From a checkpoint of a small mixture-of-experts model trained on Wikipedia.
Experts: 16 experts in each of 19 layers, 2 picks a token, a softmax router.
Training: a variant of SOAP for the experts, 372M tokens.
Below are experts of layer 2 (counted from 0) of a mixture-of-experts language model. Rows are named router (the router's row for the expert), gate (a neuron's input weights, with its number), up (a neuron's input weights, with its number), down (a neuron's output weights, with its number) and show model dimensions 0-63. Each number is 500 + 50 x the weight over its row's rms, rounded and kept within 0 to 999. Numbers have three digits each.
Before each expert's rows: "comes before" lists some tokens at least twice as common just after its tokens as in all text. This comes from a sample of Wikipedia text that the model never trained on. Tokens count by the router's weight.

# expert 13
comes before: "\n", "1", "2", "0", "3", "4"
router:411448529468528519501519548482612528525454523449433501440491528465478375552481448542541475459399558429574526467537479555472450489500527454544514611455533545529621513508523494573485577470607493
gate0:517479481502578473498492535527510496506503507428517529378593484520532531538330550492483523403456429580488515493554514533506485418450488574583536510522535491567628501546471520422505530465519487
up0:526493446481470490462460454474511523539501418583561556631538550511456439448685430523561418497562463420523406447516521499521572614530456472488464546459523496478445495374526503545438525586473477
down0:511413435476475453551459538552507453442517472497528403502539446479514605499508512536470567465546551472519549555445456455558542513474560518486529504504511426511541492470581480417558539509553421
gate1:508411493528414472595532532440433469475581514444489551570493558578555450459494499534463493572388495496528468534502504536469562430497531403583511447520574405477543441572515480504478494572416510
up1:542510486509501583455525487553501420511507507518573439386504471506570577484478473617566515499569438455479467472578483443444533528666578532519425538475441482557549487425604482435347526388590561
down1:412378502508449543527542505553507507506458570541559535461446466426533563465499462532567429497467463522539555378479472409519576524484486536514443453594485503514409480483476571531494499541519438
gate2:449516493504501402539530416445455471562557633516378436469457465457554458512449539496418461524529428462434504448504509547536512389473492439593379472544505464463535560427505501454578478446403548
up2:465491482478545423569548436454397461525523649567433422477463474460505486494400539499500558527498477451420478462500508483514536417423507461549421513473545466538577584495531473425525465488498484
down2:473503513466577429443523489513502512502524512520475485438447549497473456491538416428556515552580496437414431576556509590443481537447450464505560438544479507489465496407474469427467469565524502
gate3:498451490420478506589577451476509482494536477477511425481562520633593467577456587488471497461448459513455515535383457538489593414560414483535519626487579530478542559488542452521523511528555551
up3:384526377571444506503416454561524583444489399504525601432641536500575508525554498509413462523427457445477532502451482512464521665452538502426416484547524453515564520519432563440506477439472594
down3:447483563549469480501569443541521516595426584523528576586539396520494488506501470561506565490412420443477469458511458481465520562479588531464439441495442512522463483415533474454580483547568557
gate4:531511522517512484525507515457490469526551528475464544480487436483483343498515448413539462498542544567408457466501524526480528422555543554479488516545463564443541416564514468510477574549457571
up4:489466495461527482436519516373471520451606547447468566472523492479475421496488518554477489554576506542525543528513519484437488408594527478505488496441491493413486508465478447478500516538526583
down4:541501615494481473488465542494548572424512548430429566386466448514541557464524529484502439592494526500537479401366479470496485405604580504574498440461505589456516541524528490506522487463446523
gate5:467496477447510440430528543518499458440486480497439496527444523485587550532541440532561523472510572537588518520496426584595448496442518531484488570470570492455476486503335449487608442469492428
up5:539512477560477490490466525567511562521459516484523475447503466485408434462496505404429495540461465491464502529525527456433545545545508462448513441541424496483511549568620643491429531433524621
down5:311466529561503539486494498523478464501539558562463442458502497499502510454507531408501526452559592494433510551449436551574542409512459513458547479532421478497427484492501445431538512553465465
gate6:475425433453475470544451548503528572489495508522472454546516424403475557490513465439504558441496510446396480535377528509449478509450473509383522544640317571422439439535471472529397507495507524
up6:460454423483450465505389529542576578518462517548455437483517480469496552542644529432563500506387514453439397434356429616447460516407485391468486552554469601503495487520490419498472553458524510
down6:472440418472489455460464597512634620487439486442493482548524476318468514540560467523512526435470475456429471451425537542543525585517434471457643568551489426513493459538447511467492522455512480
gate7:454521492495409464563508496419489442449500541526480485526506491499534521519510472463434465480552494436594401468590458479536544557445602451430482484522508495552476493584460484510575462392574547
up7:581578541563560470445582426508525495580483488480485452600435445518456471479547515512534587514521533645457499547505530444500517420569529537551499510503547499559541567490562530497437475508467515
down7:505500503477584392539506467498460438518488503404606506546484525433446490528523531490512437513476518509473508568468508481417536519504533460576566561546527471576438541373504519508565448500489547
gate8:545423505452506547518420511470512484509516486511614458536593478562409558508468438508579607383398458491477500519489453579497534524491417544550509451550469382547508517530509559552551472508471409
up8:508430549514488550511403418458442454562427453507559522505519537512417436525528438529485621396482437552498538537440511527456479535445441503533493500552542426481542407572504511588544515382457395
down8:549464543518478557477450455444545537504505468462497564590561471512479564497361522546415522443502459511515460496543486474485437513415483478522484550493573564452527546506563578504572481471539553
gate9:559493589495497498489481556499482439535520569487571521547512483488562479467486496616560497511500540463477480524559457521612506505528501467382509555523499480516409445443488490520493535542415440
up9:514523518446532482626539495390554500563499521472558465448496530530493572585528473542538413525425477535472390503512545524553539484563425459403579452488502498577512470462461499444446559528508462
down9:499503593578554493563509477548459551523485529557468412535478496570496462512376432521561465501537455426495601484571533496461528505508437473476528500479580576515493555540389544538578547575514458
gate10:516567537433492557404489482477565555511553521576520518403462453550497391490530550485463512554496616404551419455448532566378546569503547454475458505486554527415478457521456511580496507478514509
up10:492402516547486451597489491523482422475471512411468495581527494470537635482490471542544508453524363612479578546510429485628483409542475546506512521508435395558533605451556529466566482481484502
down10:458406535497515457466485523425463500457530470554529520401572537449553569388523473463596521446514488576511522531485475549480581459492499414499496472450480452518528477477430554542466471500587460
gate11:506380499535500468546614481554494550512575504460524445542510558457529528468480504558475513403477539436542471548437543475537515444466495576399529562532489518443503455517507466462549546469421453
up11:526409554479585501532497510458477504524505534525482526494462386517511453570500576575475412517511539546571521454567507474499518605536558535445453501419488474468432527501485548565595552524551517
down11:505496524574550521501424495551461483521442434476416546532571498523553546398472575536475505570564330526494433596524492547451434504470574506415501438483533516496516544453529482462599459509490482
gate12:492556466521525478470528556515556503527543455512483465497542548567436441548450482523518572524513514521494438481522453522533469520575492567397457509548506482507498555549413507512523482577498488
up12:542541519546549463498542596508533552510539437486503510431495556503433453508501518552540583557471523524508398484521422497531506545564513520456454550537504441477488556527341445513511442534490526
down12:530534578547484505598412373552502360542497494511439476586460605535493560509580482485476438624493451495573478537467630481540543532514539468523455462418515444492434459544528553575515531447514486
gate13:534442559534482484422552440551491499495523542497524534459475464481518466467478511515494498477452510462548519592454511450518508449467591521526439590532507565531514487451587447510573483454489530
up13:491485438472526502598380608527489527520431373488483512611544466524510546463577479491603462487601447566409498417552494462455469478493441500455535438468551424497474544440395474474390467550482519
down13:504543415475481439505444498617499491563514424491554583458554564491440461537471495469506480467529484470534443521410498535497489569541406542540584469518488574536491502481505511562592552556475564
gate14:553458570392521458551467431528453479529535571430478463530527508512518554502529464509559550488456587538467443517432483440395384436498476495476593467384501578584503512501507519495536507443481509
up14:545517583428494505548475431514471453583480530434540451501537518534519500473463457469510535537423536522491485445407445437431495448487467502523586494374484571540501501487496544480529509440505521
down14:470512503460533581569412424552474544471484508535525485505485541564574443614511494555555498407441563523486429504389488401531471470474538560503590493492418563572502482512516515502504474517526559
gate15:447466480444509476534408532435626515536515489577583499431506579492469516421556566576558562501469566514530585536542586541532423509568494468551568540424491564536595513458470533568511491489465462
up15:528460458457511486587462573442531446500529465543586449493550605552508476393516582590553520517493543585503528489548546518583380438548527445552539538472522652497641497509434572550524473492483460
down15:515482494488521504530362563448559454603481483480536498427518478531549529558542499519547467463473520518503486535529525463575442515508515481496529511440553525485485583402572513470584502434479570

# expert 8
comes before: "\n", " list", " MP", " % | ±% |", " Scotland", " ·"
router:472579425431494392573485418521531400505500509477476528544595455422559482529598496479576442404564484436415465480563544528494547548529514525517506551465545508550527552540583433423421485583482506
gate0:452496470541549493458463520545539567483491484576558538448474464496496582473530576554475494432488504483504519540510588560498563593488462482477508565591444441532455509593550495419545531480437499
up0:482553483476448464489506505650475624538485509529519568471483454482458518539593542457437530484446462541476528496517514584452555468541539437484510541502464461513513417571497537431550594455586537
down0:585537480625460575462447455517594499513495519515440487567606556544498484447467454582497480569506485578446543587523527521572581492491510469441480551527526441480480495545521485458405487423583557
gate1:501483451487562543602468545556522448449548542467592543531427487469585540484537501478509527532547517547511467520512491556508523479429566511490430460459529532479454488498567430477378551507555507
up1:517433531431493392492569526502442546574486430542496554490551512514374394468495543568450480468440513504542527444521537396423499509492352501488547533508522511479513557523471469520555510459481497
down1:587483585539535463567518508441556486559531508448529490566494542486500569467587541502419467467517553434548584558491461460549490524483511541479416523434512550496415569487602324484461493481533454
gate2:430521435523476543557533451509612487517480499500420358437434451481414510457522523440482580558526517441549535519560470487435458444563545466463499549481596453504520538530571425479502539462434478
up2:598452532472513407519495512471425497472476476523565561494579541492553475486541490543434468495376454536430520461403509567515541552417490536540414392548427512467467443461427583536526490609558506
down2:458465442421524522582428540518514555587484536510428481575472485451502480559483482457501457486544516430585536593527577493485482496615549479572515578480528563610441497504539642524477443472474489
gate3:445466494516518530494488456596440498497564585441500499430436577590535569445487483550551525500439524558474385484533515492558476474463486538469581464447529562478457599588546367437545461476506483
up3:583513501529467488489601414443473518536489484499514540542517477456403442589564495538498416535470458522454557505574460536497573487479486490510406524526444412547505403431519603551418518509403508
down3:620476516514416553519494441459486545421441416547506495543463522520442388558502529507440486645537514531528523394450464490573492476388383554553481509491486513549504526424550535481513442432472563
gate4:510587479495526524401456472514543498427458501466440498482441501464488601444475516515557539496411465535475515479492563496506377565446463497464537526491481526514460531522540424507430358488419537
up4:505426502581430507547527497456483521596559518438568513506539494531533426570554491497481489495562545464518511591496444499444513447566583515515434532495502457410508516472533549493575654505528452
down4:570459452548594540471504469538552491560538552428463483556568560478412484534524542567440500536601529473506474578550445515481500496502545600519439406546462576440505400546423511518519477520527504
gate5:553531564465565507555593481485478522505494503462480452481581445503505399452519474506557437531483571477479494488485487507413469517550458391508508549502483549523467438509518418577445459447554449
up5:476492673497493485485503544521547479474488579503543485456560484493505491477610516498483475542471566455462456444585447559529504418439494515529510451529525442473579502498439455511469504553555526
down5:538557534543530444502487567519565494421518494493516569534478507409464400473511549556496488445553536480463463482423431468518512491503441529562454442492570476397450581569491401505448538477501512
gate6:452495509537475546583490470480524474455513583481497515402655526475467530500453494529586482475412474481452468435496521524447501448533516549525510492463528540571461501558466452409553473479519586
up6:517534496502437503536537434455543459514495585496480532460567493486428547529501474497521450521419477527486481452493503563478515479523477511458450476473555489542496501575502432404534475491511622
down6:567528521577495506466520492469423449516525537492570533456545468594505521520565530462507472526536377501538469523520506539562428523494555528488445556502487512471504464491498472386539496512468493
gate7:518493441508539520453531412517526487539586481510466566529549469462537470460497445490540488524493559581429524568570544562479473493564547465541508542530482522451496490434486477427431524555469538
up7:460444516476455456526488450475563535464496403501499570515499566539459488459531539446512478558522519543469479466489511492602487569486532561538478507370452484562606517573437510612498535546465556
down7:539397427497479563503417472520521586393454464473471549453462556543581465494475531475471541514494354470480495541465466519494481466499448516444541516547544416580555565536430374497486545564510536
gate8:578411638391479497521506634509469521545489611527502542498527463553385541565535471547482470496562442424485395544547408518493509450489478437453489540525509409497559523553436408483514492595522456
up8:491411502537471584493442522514408516532530495490495446610549491475383551545463462569452572514525461477491522441445445569496536564530475452423513483506487383437480504456396480549492609407403562
down8:471463437565566490488573504581533475458459438467502432516487469550579451526519401544495509406399488544565437449571503472461482453493593478427485489477488569463363435498523560496503454544528602
gate9:470524499480467425520506475602520464442582457408471511492577408418458555514496458480507434483512549503601581468555472481466461457491498472489523529505545509551505536498529447537476525545476563
up9:433530506425520576551436478510583545556418507514494451504494496528487529469441445549461505477548492503503448490575505522522572515550455548388554468443463413537487572438515542479325457448432534
down9:566504530465496547459511555508488450489509603515511499507490517477405559483526527524545401419475516495517477540535491429482454494523526498551490361580491521485497568459451546506454476493482499
gate10:478472486510520557520413488516596583457434493577426554468476541593489430534537490486497543472428587499419546433546526469512515451527464420535492557479498485549390624570472488544531482550458596
up10:486480493538550500534467495483592567450455442593399538475452559587475452498557524535524589470445630491497538481558556388521462476500481437543481598503508499533446601580436470593467483592477567
down10:417449487489482521604473493426665454446495561568385477431495579602476510520531550483497473483476409516474587448524484465547507513469546464557514544457395501476493583476534510491492511431479498
gate11:403631544476517570566443544471532529437562596473472379536443433464467561564504541476485574558419484463517367592446459476436525615437474517522449510626457531489515441490495540453467537468435447
up11:510525563473543504369529500516565517516534542480572455446529522449557477565535436441489503456522522494535546509504486539467535448516516494604557556437521431499504448464427511412467464444430553
down11:503389523473464482590500477450543453548527586545505404412548520501594505516497462513536518562510549554419528363591567520531564479527507503463487588503468527567515564456475405465540511572530474
gate12:389568546510480578396374560583480487523609491527569516474501429527406508529476521508510434488497538489498498506533541452488437470490504484519466584471474503484525479540544467520513517580499524
up12:465565582560455644415378515543478519512568524506470518449430478517530565476501511487408486529465501516545443507550534484512440519491527538487529560451550473496482510576529462540449523516561527
down12:567466599433532506512440577436493531485510471505466451497538538482557422384483474548457484430587512477527435544499494468486576507485505483476495463582346491624556458482458500471367466413507511
gate13:462528632490508540531490575481512448486531526529490478470526445580453530529503487485510526524539532615492433535536515524375519489492486541497506629510394554496531466595512473487524478560564542
up13:492437339589492513475480454496448588537493454511505470543551457440456469450520462498519495499446449361494565417547535537608409519464484479492558361509598491527455542464447516490426533452497480
down13:439430416527446491485448544490613511514498459485557444498562495405541458440523482427566470508489539455516472505569481548499502495498487473455534448589555452474382501531580487475499537478492456
gate14:535534491383513508501589511525473548433477503556463497604540466516495491544516399431452490516505592542486376521416485504519601519501436494464572447550549418471572453591435531553520527429591527
up14:500529511453490461552562504480495552465483435553457494620509501507533479544520414508472449492480565508483400538455469512440607540486449488463567469506579446519586480592477463565473567444589540
down14:515561415526436428536517521481467527535485420589456502531625458517556438464519414460512466476481521531492459493510499523441485587534405515512644470486556466494505491469468516510498629500616447
gate15:449433489500472511489556499494521566447554542501609427500445630520430548497442471481553469405550515473445480454462493484570548469490414458499419478459507548555537489466551497513598549519553385
up15:465558506518566504459469481530558476501514461507436524439563512483466485429492486467531447492608424472508451538450451460538569383576521531463493514436579517478478387454534434468580510490551452
down15:483530556382572516520473552456529454396499520420502481532347442467397487559562558417563572503572490458535461566527456514516485401570432471463511595440481589451430479454451526443487460508462582

# expert 9
comes before: "\n\n", " The", " He", " In ", " This", " In"
router:505578427488512407492420464493553462537523567573370532537465371504468484459510452505424466483371543521513488481458530437539550573540569506506491467467504484477497533440489471409544547495434507
gate0:533437507525385518569550586468356520378468482470485544466473445547474394442455488537549559454522519542595537456536521524503477476554511520535558495397476516417426498447462593457616500533595556
up0:566434525463472495596554568470559491460478527401553429483544511557459526561519550466511472488482505521488531414558513482559605486547528496538624500419487535488510480445501483430560435498538488
down0:555538452619518480506465628434604512422608553601441479490452576555462493534546491415554461457539461532538408499413480490545638535397477501520518563470483529489462464501499484396477563489509543
gate1:598500442475413490488459433474471503477495465410446486603447487497471475422500493442465454427467465509499488576555491518463510516400491474428493559486546549486503581557427468534487494394504482
up1:468497518595542398543513435470448542466539516588568526474473524473495545550546580536361486470369455506597508500408545554488472533580426582547518490500486425516532516581552405502463475576508458
down1:527502478471440487463471490392423468485474467547468560554517418487438521555497567520433388380552579520471403471528574483583364492475499453618482440550477497493373551545521573516476488546510577
gate2:516448510464605456408534449524439546475472576517527464602427440550535501432418445583567510489553543551483413394511547504470462451524420535505404435447492477518468459547443502490594551513519536
up2:433510513449427594482495563489506517459596550480522492542548505533542563488461572422506458487448388408625579523507509536572417531456436435430482493529551606548550464578469466515507472522505458
down2:524436577525489469550540486524624464490542488570566481546407466483439501426475494575547465543494483465492577488618500545500524437581469558560457503522551490440505572509484648487495449428489618
gate3:456503554540543481509519463546504548535445429490504488475477518483463529483472558475504521422501498517609480533657491531508470471504436449457571512494376466505533486439416518487417505600512466
up3:472485476531445534469547442459590554533456492547550453455535518488474439503517589467478518487530484423506520477529462518467453461500461520545486459530515610479556528517504471499480531532452583
down3:469530464600451595508489488575532520520555438473445434533465517445489379492522521499558512470511495456517529450448570528478534546449459542549443478452565550470419533473512457539529502530469483
gate4:518624551571594526608495532525537435535467549633472567507462497501547565535502519538515526530529538517563523574501459484455528517485477492438470482522577515532540606455478470516563480464453499
up4:459371452518487463442493497516453568461501482344511454506489467445487469455531465442466554456546428514427492430491510477486522498505454504553561551592422494453488456523553536443463529538470512
down4:383464435431561465504577473518478519517462476488494415493552517544397575547570492401486457540481487562504495494483524513488599498556497496575488411513455455515525520536429474487526438364455529
gate5:426516588499482505461540557530498537563514506554527511437506505561542376630503405535446517583512491577528483593520459496499544440474574538508486489441488465571539571455539539491419474550532510
up5:444597565581612472522516520525491466605464504626592550489478533582576553542479535513523511480420548532558473535483483615447505469420507483562456418492498451426432469445402492455537555380517454
down5:472482494504489433548536483582580502515483543580541451469549563530526448445475526469552496536515577609559439535453500544612555423488479562467397422456479433503471420467461497552550377428621541
gate6:451573490450476494498596510464467541520434588514532409438516498478464467498451643491426409473576541506514570445495467525535521505506566504495486579504510513447539520529467510440428532540482505
up6:463531548537523557497486456426592525535526536476470476528466529530534532583443467423594495577494470427517485422456505490453501442468424512509457470510443477376537436479560373590545487505488503
down6:468528492472497592592512638486438504378501484474501488486535461580512363525570597560470563553523515531437477540458484486540425449562578476410517447549458564516378566528457470473473428472549519
gate7:455381541538477469450447484443505588496469467494545498452516455460594489468505526492523499498507469440560549537503524489536503448590457566517509491604491497446498550540431495488494551415556527
up7:493569475488566399410590452559460461444503540551549513501468468439466489558464530426546520607483591480536507592518433427455510456486430443554607445542498507498543528492505469442468478574558540
down7:516537599422504444478473534464567487516506464533512547330455442545517489497547497515481465556519532506479545591421567481500517533509493449437537490533503460500488476450583520506451544541512457
gate8:541498529466497478500451516525515531574513438441571487499469464456581499548451565479503605451532504517440478511488505447389493507570436488373466502432490550460566506591580575487558507430650444
up8:552489418487543414468500533550487509489468511424414581497552423537416490593479374460555556497499530452451415541486551510451365508523539475491532448513589459524559491533478559510540518531478610
down8:487574567485523378444548500522450489536430530509458511480471463510425490479418412478504570492521474460571418528572514517504499523514582469457464485476404567577504509428432493444434425461562446
gate9:497437524453436510437605574611472532412449510516509480497561498505561565463506620506523507551533573575535511516517482510473434484553514489470602443600517478507465545554460575562458467583471482
up9:552453514488470424409557441571465524479444454511517431431450478527567511462523582516507495508536604585587503387510508459521468401471430523425628457517439440516503587499508517562494500501462484
down9:533495570500482464453659512470467523561465437491606549413463507490562427554482570619436499504558465459565533513478460443440534492523419605418577466581433445479515483457580545504499550436529455
gate10:397518587474549514592495432428545495585512481499598483567507482475434478475537466547495488443544653508489469482497453532499570478457545498494532582584482515402528537388572481526557585519558494
up10:514530380551455548459501453643553542503536524530458541524549451524446468505455570444508540538537446512499440479478479495427536504423350448518521559485534508501437437484425471535498448424496408
down10:481445526517495421426482524487420545451483470554448512407450522558495446565480539438532445492573473520498464498508497515479471367557455545494469507381497456464529423571473522475557506498491523
gate11:596503583424533465587448465432503578445481516506670491427439491554575475468534557627533526465545526420562506554496410465396522475497554524483458475458530588535435483402477485471386548494524542
up11:546521609457489491547468354410514556507513582506571453440493526476550537417466523638500455406532484520432574538467427427433488514494543479554512490479495574505440524439577429491485539522597508
down11:539567582527477605467471411544518540516556516520479490546487474464585415503471473473479518516456518460558478452417452446541629547521573387460571416485526432516491588463494470530504462495550454
gate12:499412525508487488504527502448466467479472514377495540479448464603562564456553530524486507565563540557442513462415508521468463505425571474399461546507523408470540497520518505526479543562434417
up12:534482470494507494575490474495569483472579448490470555510603440494515494482540418478574488490451522535486562558574476482498508651380481542484555552537602484487527571582446494447463493575434567
down12:454462559483528458479451552427447523440363503424480543490409442455458452621462490461512575532491485539501519464480548618511471474562525409327447451474419430495507545513498555570514498548497550
gate13:499433443538496572542552536562582548492407509583560536458542493535523518419479462566579467473525474555577392510476582535513516572469485474487524446419514461514536454538477566556479578473537528
up13:554592545542497424426468459458391498487539478455460551527461469446510498631517538438455552561452515407410590538430485490475497406606491477524449571533540516514502493483517474487517427548459470
down13:628476494486449454549537529540473660470515486498498434484463501552505461518504498489482530457495507537469571493457481464485526505577524429495446546561447436483429422470497551454456575496476513
gate14:473452435472399437458563496557590409441438489447546503515402465479541497510504564515477485482432417484497582467552487536487442491484411516456504365585445509458503557431455586535557563549511497
up14:471560507611615473418416508440466562580486475523430515517553496550461525426552527494595516526540556513503372500431560506528504537541509391550497648486593463493463491537577536490486470436590482
down14:495488588503524579515502551474489561473381593539531446519554548496518558425574488479615527438573558545518582507490555477423470457391485589545503468532567495465535497460469555534487441548414555
gate15:553432476520598473526511565505504491497507603544464476418533497507457431580403487594525512557413433497544511549506473475573528438453463543551467438491503406392569536499539557486557482562601432
up15:457577518429467558504576512440407537447544488513449542493517490461413534470497435469501574433581548482492491572536483564443525572535524474447589548436467524527497516519485474489486569403554465
down15:460503387502503473468524519483451617440462387480514491572458542484469592556461519494448578536559501574507449405508527495432479552490468553457530559503489529569500532520457426528507426462588512

# expert 14
comes before: "\n", "\n\n", "==", "===", " ==", "The"
router:507533576490518485507491532464442472565508416565476521564541537500460430638479558544474406503502451400471492458449531464433517487471486528500560546559446556529412472461517507502497500579477523
gate0:451552521543524404506474488468494476477539611537595509621428388470440479555475499503448491522455412440425392454419474473439537466513525427511417489546462498529522598571609483534475633477470569
up0:439501419523483485548436493509504529570532463525453527421599552536496485530553541549561511508535478517592556447427592496554595421469431559522464526440560501532402414486477585512465473441535523
down0:539435525536482457589498580486467471553571569542473470499551534444503587539466455447474518533510487550525557487562440519481526549539509588516496559514450473446442483428470544431507604492445562
gate1:501508478525503463478609441514574534488493419473424511541458513515519473492443516441489587561538544520446516658500565518496518533518473469510522466525476487559429494493596485566511416495572446
up1:500418500520570518422590467538569516490444439444447477514484511457484452509420478410510540563503514542501503621430601481493522601500530414574518469550422474562474495435572492559560424509528486
down1:474466472500459524527482542464469475472535423519458500466533522435527568499423420504493537421539583544548488621555500513515497540546515632526498410498472470571504554489485498478516526473529455
gate2:554491545580407524506480516477495485527437507474615553525543507508461544464490533503462515502532462476513525554406458391451453448553537497482557507526397513492469473516571516476502556472435469
up2:491495471465530428477490459527522486538570518568406471486444465500573450542507435503476485560494522524534489438552476571538511566432430473510464492472580432535558529499471523508457478508602541
down2:520568466456436456597493497559486543442511589438557472575574595477423428499466523579527420551552505514553515498553608456490496467509562443440504473599428488468495394478486518501445404491481571
gate3:530493529430446536474526435571511418467568546623526520505451512543463523518566602564513569495483540495367496552528525515499490497465440472431389478574513564503432465481489448405470447476628518
up3:439531417599534504495515594467539534561448506453574436523490397450473435479446431455505434424528438541596478492500529480503557594583512478520592467509465506499504501493465620612469534546402482
down3:493463431517481447544442395514426560501512576551503551452415499477535442600552454381383502531378517477504483516497481534509471430513482516600507457487427502603482531465389485524500489493510557
gate4:533546554509505470457483507464483555517433553426566460410526532540578498490574445431431487463401464375552464499537545437482401438508538538537457464558441491524504503509369546531531529592478509
up4:494455586598531511540543494451444621542515557538590470463494544526528515483506504526505595522498517483447584444481526447491495450381493514380552452496643522475486550506500479506560445563593491
down4:535457463475561507446485594421414524548479588548535420453456563480539585596527498470503509366553510512484507572472528487475521453502523468516417503546528556445454553478472541547450501539479562
gate5:436425595517470464490583479496574463418536506446394510536390496519531552528436493554559546534526521467461586515527455523588459548415508510483426490543485489498440453529529501513542535638493503
up5:444356457458507372476520493588594476565508555450467401485380585509503487548451437494497524519479513480521633464516476536538517512400530569487472497527487546516511483556468424471472508549420578
down5:422437600492399422482517507502623564418500527386507440569344519522499485444454532487478424463540391399565576479474496540548497521406485517482539530560476464451483448554489497543532522581468514
gate6:535550454485524502463548511507481544478615516500527458553476499617578528490537499510447540615484518472446505536521550465494513577413462572543459502419555466423446472458470468491503470524538490
up6:499437589597488514486433503538505468572438514506487547590560484441435449483445512495510503371578493548583535485487434570526526467556532452494490492553459537639568551544519519453515519481502575
down6:541503541474511609555507367593513545526437458481445441530587381423525519470523515380546504466494542600521431459457500427473496550582510452565448527511588544487458550539540509486477438436542498
gate7:463588530508435526522497523501523491517441474533519477450568522517588549513429533488497592494522534453598579424559519402520454484505544525567535446562505515489511456510473552397438632487503514
up7:500442493515530552495539508453525538466534527475507447481550459451519479536375489490379546515517553532508527461454503543500544442466504488468545480443516501490405488534572560475487503434555491
down7:526514520475487641585527461606461450555488443456440496445425572590477565478450526516503541449497543469600588495484566497540520460491381474488504529546571513466455426585483505501458402500507448
gate8:511518531497476431465535551513565536533513479575498554574496558560562600519494500379427464532437529484477595420560501360518473493550436522497441459470538455460438530515461505574543531427498569
up8:442459470458496494465491551480582392485546486521460470503454509479542518580600592651557483474524469491415514528543533606511515523566494523470436574542475543564506500490491403480512519504508529
down8:497503507526606503493351531479503504495510426555508416570432466496545439430487533573486503497527447509503525471456420532479587443526520531464542411454406507540446488391557481557442533505440525
gate9:468552516372538597536470437442455473555412479489451591568412490453507614393484577561561476508536431496511495481520452475479510481489447448516579628463543603520565499444541479501416514480479478
up9:537455448504422463604458458443485481512568569445492510541559488503489511503540492536523448522478493484512434509422535505495545545556541511557422577533457519516533580437549532537480447523551455
down9:502520417516486470453449499544515520528495550475482447549447546523526462417558534535540574475538458485486514464507537535576439468597473448523475519529465580446494504522562477358490516543439486
gate10:537507574544611408479399525459486491453500459434579485601546539585548580538482537454508598473396429418480492507457495513467526541477443554545539437547480437490458492519404602546467565423500553
up10:416433475541501558533521504562501517478512527605410463414514455389521517443575552534554395542464602472500526614496564545494460494468574496545500568464522537516548512459604371552555478561433470
down10:419443471470538591519504541433512489525470446515492402470515437624495557508561511516522507499482542385575438483488516497463573487479479488544407497439469535544498454551535483470521560396505504
gate11:452516533429495478525509440526473590458548397450508466527472541504522415448558511538521507434494512475509473551528548429471435541464532470404539434463594503579472454567502539469482502478442635
up11:482518468494534550476488504466524527484436539482411444438523494480523562543430435476465481645475402514444519584396389550512565497426534536542406592513424567423524563434470429523491522534504449
down11:492433489418538524494487506466430557490507548498418391545478530532496492494410430422526522527564461474546620436466474441546562508482586593571517471471412526512561487459520603485542570484460442
gate12:470573431484488378509508573511445499481479512490512507528491524595465497523568473503531496523607500451536463520432487494540470532651500486545464499542476451448524512403429510509462515537534606
up12:422499462439490481403547522543483516470499488532466546454436505457555374478579496446513417523654496440421512518437522493540496539643494493558488522503490443494566541424458547540510523517528565
down12:485468498523449463494501501487475469489525474466500529521469520537456492450564403434432477598645480520490451523496483481413464480445503530498548496570517518518549554538487451441475461520534474
gate13:484498470540449486463524492561541517436454411479453555490413422460443551566501515620527467469494550486553462511446579494515517514452483395505507442542523513517382562490488585511434512442534592
up13:453519482580484511511516509550529471481425436554435487486462419500511487518554503679538454536473501546487467422468546448536569473449491446498471456528492480540454474455411602452454525497538612
down13:549580545494424594427422509523505502578562498528471457495480587509457435590396532517554477493445444555511512445577462447458527557467559538493544463457529472476460523564547521482581434479462546
gate14:489438518486520507542520480550509465525529481610479529504462495505526467514504575557505528547583549506589534501520537531504490486461578527450481503579478516557517421495486533417474402448556455
up14:476458493490468507468473515436494529432452499480552473503512518541511539460525443429521550457473449533453415499511446494540484558585461500507476486495528531392483585508489521594533590575571494
down14:573533454449492413403473466565539516437465521579631459517373534458422462454571497515470463541525530474478423505509487584482493492537457484545437475456576608483522539545542571503613552431481483
gate15:456556461474570499540474450488546582562573529554478556590479493587501438468534514412466537591468484459372442593458498528540463500506509470479501567504486494499556531515523520494603482449489516
up15:514428512591462498467539559484391484463454440496501493421479494442445603547545423495492478384498528464569517466516559535465538514505495470591521500519443508546427518419470480513441501564504485
down15:496449457528547504516478534504520474386465568514610458391391496549556489601469637480561462556471534486463527485575509495518479526475507491480518481559562507493586511557561444590486521532404464